Below are experts of layer 6 (counted from 0) of a mixture-of-experts language model. Rows are named router (the router's row for the expert) and show model dimensions 112-223. Each number is 128 + 24 x the weight over its row's rms, rounded and kept within 0 to 255. Numbers have three digits each.
After each expert's rows: a language model's description of what the expert responds to. This comes from a sample of Wikipedia text that the model never trained on.

# expert 9
router:176101121114131099128142105114151121130104141119132099138151138130153068136121101124090134156104118114133120106151089129107088151103141104115158121133105123151141147130108100194126104119151174055073138154114197150161102135138128131119154153139158169112137174121110064143132140157147153092132105106151135132112144114145130132141123175146
Description: Sports career connectors

# expert 6
router:146110159122135107137126113132094157083097150154145104171137114138139102107171079122146105127140149112093115114126103105132147130160088094145165148151083151102113119084145164126157161122120101161106133114136155175155124152136073112099120092085115125094107116091113081132141135100129097124101114109135126109103113130119097110167161155096
Description: Plural group nouns

# expert 59
router:112093164122099148170105149144118131180147119062150137148119078152118134130127052135135120129122148116133154120116156152113098144148121112133156171078139131111132140176119106129107129123115136132126140133128123129163153147123162154111114142162138134122103111174129129165107118149113151137154120158096094128127143133125150101140127133123
Description: Date ranges and ages

# expert 11
router:128104113130152146108099118112087149113098141106156116132159128097115139095181131165148137119080094132140177120117103128108111152116155126084177134130131122115125096120154118145109150126163180152126153128156130118166107129160074139118108111123137133117129112138090114163123151175100159150159129118156136096141118097124156150127120156126
Description: Year digits

# expert 19
router:118120148125111162095109118105153138142115095103116138115124140153148123114131172126111124114145100177125142111144159124126124159118105148101119104133130149118112132124134113151136137118133108102130144119109095133127112095130127147113165156132145104120121111158144109119129160138100139149147138112148128154175176123141181117105099102156
Description: Periods and quote marks

# expert 44
router:133136111139109151106128153126180117165178103094144172144121102148109178113105067138145162145131145171106127088139142144133149142141098110119086130100140108092125121145122164076108125144156110126121107180155117122153112123144123105129114145121141095068111166154143123106109152129163096109141153141065143130123087137138135166094139127119
Description: Numeric table separators

# expert 7
router:130169080125148103115112108135125126138114124156156140175161123128071115129131126132127150108144096116084101128097113118105136145148132154161136169110152138151166165118139115113118129134097148165158133162154115119127135157131124116095171110126142065133133127154113176142136144150158126154163091110154115141094147108088091102100134126172
Description: Particles after verbs

# expert 54
router:168115152135102135154112173101104103162111077082125118137137136140130164129136110125111112107152113177148141112142097137116142125172111107087115171118120141111125108117101103114158098119106143128128109158143113168132134144140135130109144135073113146124092145167086102115118127075128161159136139146139119157136128120118154144143117181111
Description: Family and kinship

# expert 8
router:133124153159120122105112171139134171109111120103128125075117083127145088102100075126138145107111150126127111131139143151143129100119127133178125120124118157112138063116119093080140126121153147079092133082138110155146136148103131129110143173113141168115178130101143148157079120174128149114137150096128136106147109138135139141100160147183
Description: Biography lead phrasing

# expert 37
router:123143115139130107132153141106115166121096122121145070141172167146140119133131117154148112138179118119074131089161135124138137131139207135087173133116128129149098090120109110149124123107122144165131107081125109134149114086095122139135123124122107179136158127137143142154098128090096125132133071072140108122133101080104114118133120170140
Description: Proper name final words

# expert 40
router:149121108121127133105165103203178124150098115130110118080172122127132120109090115111102111153128144136097106086128176129140126146138135125137116133136140120138100111103126114124116135142138117125148116122112114161131134126151148124119116146106112111106108112104097117119114134161136056105147121145124134125134126069176153107085133131175
Description: Clause-starting pronouns, auxiliaries

# expert 52
router:140142152127105128104147143088108068111121107126130098132134167102109107101125114157106144150140110167076170108118147135178117116121104160114154119094090079114138088163100136119133122129107146110100123100133092123140141154119145110123135099175106109160166098104127124079112142130140121137103146108107141111117133132114145093150132175111
Description: Word-final suffix pieces

# expert 39
router:134105119108134124126147127108121150110094103111141185132151130114118121094135156119158124152122134125120105107155113134089092140153132151156117127144140143152058127126093154124126144123149157158152125133095154126119146122140115113153121129154117092150146150153127109152093157069156120153118113126127123129137103110131140120140123100182
Description: Sentence and paragraph ends

# expert 20
router:147119131132145147124160138138135132113127123124130151070120146126177127126131134118136125092096135121149102133167128122110136109115120100154068145122124129124134130125051184130103091116147101133149094129172131172088150152112094098137098120132117175113125160138116066156127149131143085132102153124152152113154107115119128139115127123145
Description: Heading and line starts

# expert 21
router:125130083114119172076132115131181137106130137132112170116136133144088140114123182123140149114137173148127126151148089142118125124142119135088143081085123150143082111163137151088105125162164132165164189182113130086159121137160125109132122079126134137084151174093128151158159121101137111116137147087146108135086127136084145131102156112140
Description: Measurement number digits

# expert 55
router:141093117092136137097188132151105118121110128084147113108134129106117095130120096122133112127144124148093112145082085096155124132122106135160128109117050145151126137182094152146122112131148130118133133111181143122144106145123139142152144198149108128167132146136119144123176128150105138111106124118187141171098117172114103149140145172138
Description: Non-English script pieces

# expert 10
router:142106124179124156096102104127105166122155160110132167130096117113142144131150130143145178152101148135162138141106114144111145146097155118143134126107090130116165156094130135113124115097118168142132163180142166140166117127208135189099123116118131118122159136105097139097138124123141118130128132087104158151148101117149115141135168136110
Description: Score and table numerals

# expert 1
router:145137116142120106149139163133137127108137066124124150114168072177117071139110115164110141132138114151138121141120117149143137098103152156149146132167138103147117118130157124129177101103113101098116106127109080181103171110117120141118175127155118170096157126138128133101142114133116095120114106114134132141119108107155155138097121152107
Description: Surname opening pieces

# expert 0
router:109123185120133134138147132113126125144165083079160092131121098139123119122140160145101152162124136132147120128132096119117107156128163108118109137132069120133137124155110153119116127143135110118144111068162107090100122169126135149129120137093123145151141113140105141115117119112109143120101111115123097136113125086137151064143130134104
Description: Foreign name fragments

# expert 2
router:114149116147147126116107121099127133119114139181132187133127159159108095130131090135124141087151166097091157121116115092110116124116098113110103142084095126098095146108113130144116129102127132131137126143140168093151154131109131133158178143165121127135127130178112109081132141112175143072120148168129177134114112112156163171145169127109
Description: Table header and code cells

# expert 33
router:151120083127096136177132146129127135157152102177123166137133096108117091144136151157112163139119113095122162095120122126183130145115106132152145150131120115142127149146113118147126161084136140145138131126078108083130133125092140116140100106093146099126113115090099120106135139125136151101149110145143089098102108117114085115117138121168
Description: Reporting and cognition verbs

# expert 63
router:100092182110103094073121078104103114120115139161134101146112155132144117095130129091131146160164128100118116134133109107147104126097089095141134123103101130122124133146137128154135113112124106131108080155132097155158155144143125144146161133122118134129123156116170109096152127175161124137146087122140125093102113150145107122089133145093
Description: Music credits and charts

# expert 22
router:090083140122161162129128133105139110116119111125138112115111142121170124106114116130079129089110080130108130124100114110201129084130106106130140142112119076121106151150127148112120129116110124109168127123132108183094122115112149127140169127184154147146126164134138130141086088104137119153094157080137100125095100116147113131119130156103
Description: Capitalized word-start pieces

# expert 16
router:166141129122105116148107115101144177107128128131147101126143097145113136155113174130117121149113116137141151070118090154146168148141193117112124110142123149169162133106136125102155126163127113135109120148127134107123142128132127112133161097097121076139145142126156124079131115123131121141144123131137096136130153098115197106125095147101
Description: Place and census nouns

# expert 51
router:125105164145172159093125136122113134088120078122092127144088142115153145100123159114131128129114127084166134171128124167141146138122132115134127121123123139157072156119134132116102115104114129115095136102149104157158138076119128120131159089130158066132128118146165122088113135153133166150134125100114181147105162130158126136143143135135
Description: Clause-initial prepositions

# expert 49
router:150153118161109126161124128110130101135143135151115132117091125095114148135144153080155117118156115109131076119106126118149120156145107169154135105152101106094126119147100138125124134125167169146145169150066133120163151134112175133095115109129141129150107138126094101153148159110161135166181125118163141103099117121157106160150111143120
Description: Comparative and clause connectives

# expert 4
router:156157126153139074111114124144139130076112114119132102115165156089142149114089132089152149148098133119118143106136135116120185107135079102178141091121110125084102151167139154121092117135160135099125148142159141110127134159121135116124096144173137116117115107107116142107104124146114125153164119109167128119104106095113107145148146139159
Description: Purpose prepositions "for"

# expert 29
router:134142136130113149110127140175122144154132093155152165095115141116090127112117166141134141104169118119162136087138107170078110121108085106130124157082181123129106089166146102099084106129128139166138114160143179108123113140140125126136171125146125131108156135149127118156134137123169122115125140124138116134094110159087149125144140101084
Description: Decimal and coordinate digits

# expert 28
router:104098139145145173117139120086145165133098151130167141126142101152145137131087133096113135139118114146180145130122148129131159101122143124114100071102117103144102167136150102180156110125107105122118101111137124150112162112117153137099163150135115132188138164100103127103085107162132117115108135134106175128119158116128172134100152117077
Description: Name initial letters

# expert 27
router:083140122128088166150071131094142170141156164166176121139096091147146143137140121160110153092133143137134119134154141128135102144103122110119144157112107142117126135140126140181164129141108095108130111127145123120151163132075143152124155161139149105117118166141161085135117133150094121135123129137139171141111112127104117083130116122159
Description: Table field labels

# expert 58
router:114133094123118114124136115156150101157127143138080126126125093114112134097141124103125097116169149099131110131092093179137127124118109095164179169107135118134115110124130140123144130157162133105070080111168084188140130130110177096140137093125146124085069111143138106133123113137139118130167150122192111147125125123120131089103131130121
Description: Word-initial prefix pieces

# expert 50
router:101131093134093106126157094127118098162104133102115109125147164119096094149144095113123145125097145132122134113085135151126124138132090107143127110130111135149138173172125166137109106138119157151171123132134123124149095115115170145141109117144152113115108176195123163150142119093104109151159118146136159148114146097126122112157105125144
Description: Time prepositions and ranks

# expert 57
router:183122107147107134104151134150135140067182122116115131125127145143150158146131129133115165123143147159120153087153094128095125147103126153106089141131135168146141109130115185108146107169107096140121114158139112108154116125126148128149122134131149107127149099130143102094148153091133140096115092145147102091112111142168110132109141142091
Description: Nouns after determiner, scripts

# expert 43
router:080119137130124110120148123156133144092088155127151139139127116114127158140101128115124086174119103170112119183083138132137128134149108115126152142163141154138096141089124143146125124151166137138104089133163103116125149103139174094143169114108096138104079144133153111164157105161133127131124121136115108128129121099125146131106154075166
Description: Hyphens and prefixes

# expert 60
router:142109136149108081119102131138115073138114151155124146158108117117124171094144119131131150149156103163126096157152125144128105119165096121105118131150101109150144125142151119146176116080091119115151117096108060114120124161077132099128127105146138131134123106171149103149143119141132155125136134078135114108155128163111129101080134142109
Description: Noun-preceding adjectives

# expert 14
router:120114178137146115166153151124115123114148112079134116111121123119119078172104121110162134144121097134127133163120103132127095087118155124104131128105110109106111101141142172167112119169134080132116141118133119136127104096104152125115136158128140136125138169167147109103134111133092082098100135108141158091095124125102119102079110119143
Description: Proper-name first pieces

# expert 46
router:130132151147096101142137118145100130156160128160161072131173107129174167115109090141160107154152117154120143095124126139107118120084107126118074163140124129138149117086132159105163064121116127151149157106152092173146090151167097127134123132118145156154120142139099161118076065114125117130124099105153099085146104091113150175083155148113
Description: Nationality and place adjectives

# expert 13
router:137132122114111114126157112100148137125089125116123116114165087148140119125140145162116088163162146137120125132119103128152131153140164144119189124119143129136112121124090123145178106132108098193129087144096071153113160123130209064133166065130115124157094130162102117105115125107115131128121105102125099165157139118073124111116117136087
Description: Institution and medium nouns

# expert 30
router:101110098168145114137150136146127115152098123137123119102098137089096133157075139124119129158110106133122126128103155140120125138150148074135135119089185167149109151151113138183151126128139100148116112109153139137125131155132136112096101146189104096127133139144104114122141133147109092126112156105149172093161170124116135122059150122107
Description: Single capital letters

# expert 41
router:140108111098124127154104153107162058148130114074109125152150126143138136132167112145093107088105139086165131129101133138139130099146090113178086141095078137141108127177109117114134113111139115118105133128114091169178117083117148116127137145146120149146134125139153129118118121149132132125156117119183162117171116124113101133108093137160
Description: Word-initial fragments

# expert 36
router:115113127124121079179157151150134125123206119124143128122129105147133156142110140132128147097124098140130123133157140196107153112094113149147146124132125113167156185110153088118087136083171126134098132123128135164128141172130157156087106139105121115140155111122129102119149116168150100137102137111115136140123145126181095143137131155135
Description: Relational preposition of

# expert 62
router:119150079169124141122150113107156164151080152149159096136109144124168133133178161122147145155169122163132136110149120140106133119106129174171108152161121117100109148087119098136094148146105120153155139137097118107101116122133140121141143150119126082169114130119134197159150102117138096120127106134100168108140136109179128113138114084134
Description: Paragraph ends and reviews

# expert 18
router:151128107144093077118134144165136155163112130134114125128145134094150172151105123132113146148160138131086132115100157097100103111147166130159114144114169116141159137144138131106129108115104116126149136126089126120140167165123122141114139127162077112089094109100120124126107122158099083152107136105171123101151160129122091145143128159150
Description: Determiners and possessives

# expert 42
router:135149126133136128105191146141178101129124090131117161135097119117130161148141166139078114161124136141133128135133134170133141142183137129113133132135122146090131141127117148137144100105144155103111154120096120114159161131150113098114109120089153114137114119114123103104122163152170089105165119126182101079141139121149147138108163210150
Description: Copular and linking verbs

# expert 48
router:122110095119127111133124118142130137107164133141122153179133147125061143131106120091120160133128113134138135100175143161113058152146126114142135134101172153150112151103096159130127163125146082141176153151104153119123142129150140098106144121103095096147153141137164142134118147137135148116094084106124103170114173116120116101110141142172
Description: Time nouns and digits

# expert 53
router:100145126150120131147129094133116064119114145093089140167098117134126177128117102104159137139125089159146127129114098148119134151098099148113097151091085091100150101145096138154136120117140074104142119146181115122121136155134161152124136150140123117182138167134123094154137114133122154128162116136086122136108132128142155128128128176090
Description: Scores and word pieces

# expert 34
router:134159101175139135126103131137139139160136154131110133095110161114109128145114145136171132140131175138140077116155121141120130122156112116141157085112143136109091107140075161077141121131163097148107156128110151128144071112138093045140140123118145102084146130115132179126100117119123110125155163111133149127138152100105143128091097118122
Description: Building construction facts

# expert 12
router:137069118111130154089097146098087143187086103090146140154159128123141112157135116147122121138167133136101152144146111156144117122122124165112181120090115139113095120119118096121099149118119158133175089122141164127148088159121145116106102135135095143097155108118091129148142088134111105152165112072132100098131152105089134115100128089117
Description: Year digits

# expert 15
router:125118131128141102127117117122127159144126127137127112170157137136149110127090140117157113112135101113118131147095141141118173114148135133118118140110158171174135155136135148099154129114138160092151141151132075125123137148159140137133176107125145073088146136130156156163130135150102160143084127164135135109127118146170138114134135147136
Description: Separation preposition from

# expert 31
router:058105109145151128132178136227121125138128094112130129116131159151138141106140104123148131091158142108086106105086129106138115143149128124151096141105140108143128142156135123083088108133151130158155119129120132139131152116098143153150123114163137164103134150157118145157111105141123103089170116124110131137109149125162158098088105140117
Description: Sentence-opening words

# expert 5
router:130127100150146139133146167159148127140115102150131120144148166145127116134135127146150154099123173097127077082094132119121109082154102141124126201142119089163141133108080151119153128129187114110108172151192124094094149136084124140115155104130139140147096123142154144100144137148124153129114084138122146138131151133122120137085152147148
Description: Person and kinship nouns

# expert 23
router:146143128149143127168112116116163128136139102138120100131153127150112129146118117129127125142137098104135158095177113158153140077113147178113115162121092102122110082116128113170124138099132088116152107088111082124110125130139150102138162144134129133179166142127179103095087083093115122141104136138115139109147119146156153117130125148099
Description: Personal names

# expert 56
router:167114121118136128093177147153107111096135124129154111113119189090142149152103150133129154176136149079142100158160118151168121158118138129132155123124146121161145120148140141106112091141139141159119095135151123138154131135057124108091153158167101123110140136160124107143089162157131109140146112139131104104102150096122127129087129161150
Description: Quantifiers and comparatives

# expert 24
router:082138091150142109146129119116136101142095139165122120095101103121135132158168139153125117139134150135133126122122172136146139130164149117158104112144150100153133130133123174125130139141141107131135099091147101166119116107133143137122127112154123113114096106122147116134101126110121118079110092141130207088138167155102176133115107113144
Description: Word-initial fragments

# expert 38
router:145113136121161135114159108179080127118103102156114084118124127129111133145120143113158166187076130129128102172117118152113147156161080116126120125094098154106127126124138125178127130125136164142125154120139132187077118127112145158129108141140128108116158131115124100165099095111100140090122126126117164126187158134125137128093152164164
Description: Adverbs and section labels

# expert 35
router:079121126144117105142101121108140128163127130141148094145117137118104131130149166095108181126106158147167086123122147110155146132110164119144136125135124150140184145107134106133129123117148126113095091103120165136146158124129094191111144131122139170147127113150156120126139142133152137120121125085149117108130116114101146145112139119162
Description: Infobox field labels

# expert 26
router:115151156179125125100120101135141158100152166094093156124122126112130143114122151095103153121171177125149114120130113102123134192172144127131141117091125130126117133146134139107108136146135134168125139137127103142109097108126081115162129129085154123098176115131154125102132143109103104129160162104118104150110128135090134140136101119117
Description: Location and service verbs

# expert 45
router:109115103106148151160080093145130094135118126107112121146122171162118149175084116159133131113135133101138120139134140153123109138145158114109160143129116153136127137142157107117133122105143152096156150124128162153131113117113129144119119119134088097096121166136176107143091111155068128163132123124119175123148213128075086120126111164137
Description: Date and ordinal digits

# expert 61
router:081106134126138100100133121123183151126151098126111135092117110125143175159147100141153142084168134120127128093170119162124139145123155121111133128135148150162140161134113127120159119105156119105108144126177082127119133180144132186108115150112107098117119116125138125129115091111084169156136107100100121134131090148103131119149128115157
Description: Opening parentheses

# expert 32
router:170174114133135149116111152121165075126195125108121161140135147142140120119136165114126162088108111136100140124167162151108129141138120120138110138115156121124096157094145141139094089125116145112138111142119201094142140111123152137081139135113095085139117162125150112167120147148177119103120101179103098119105147087150122121104163135160
Description: Sentence ends and connectives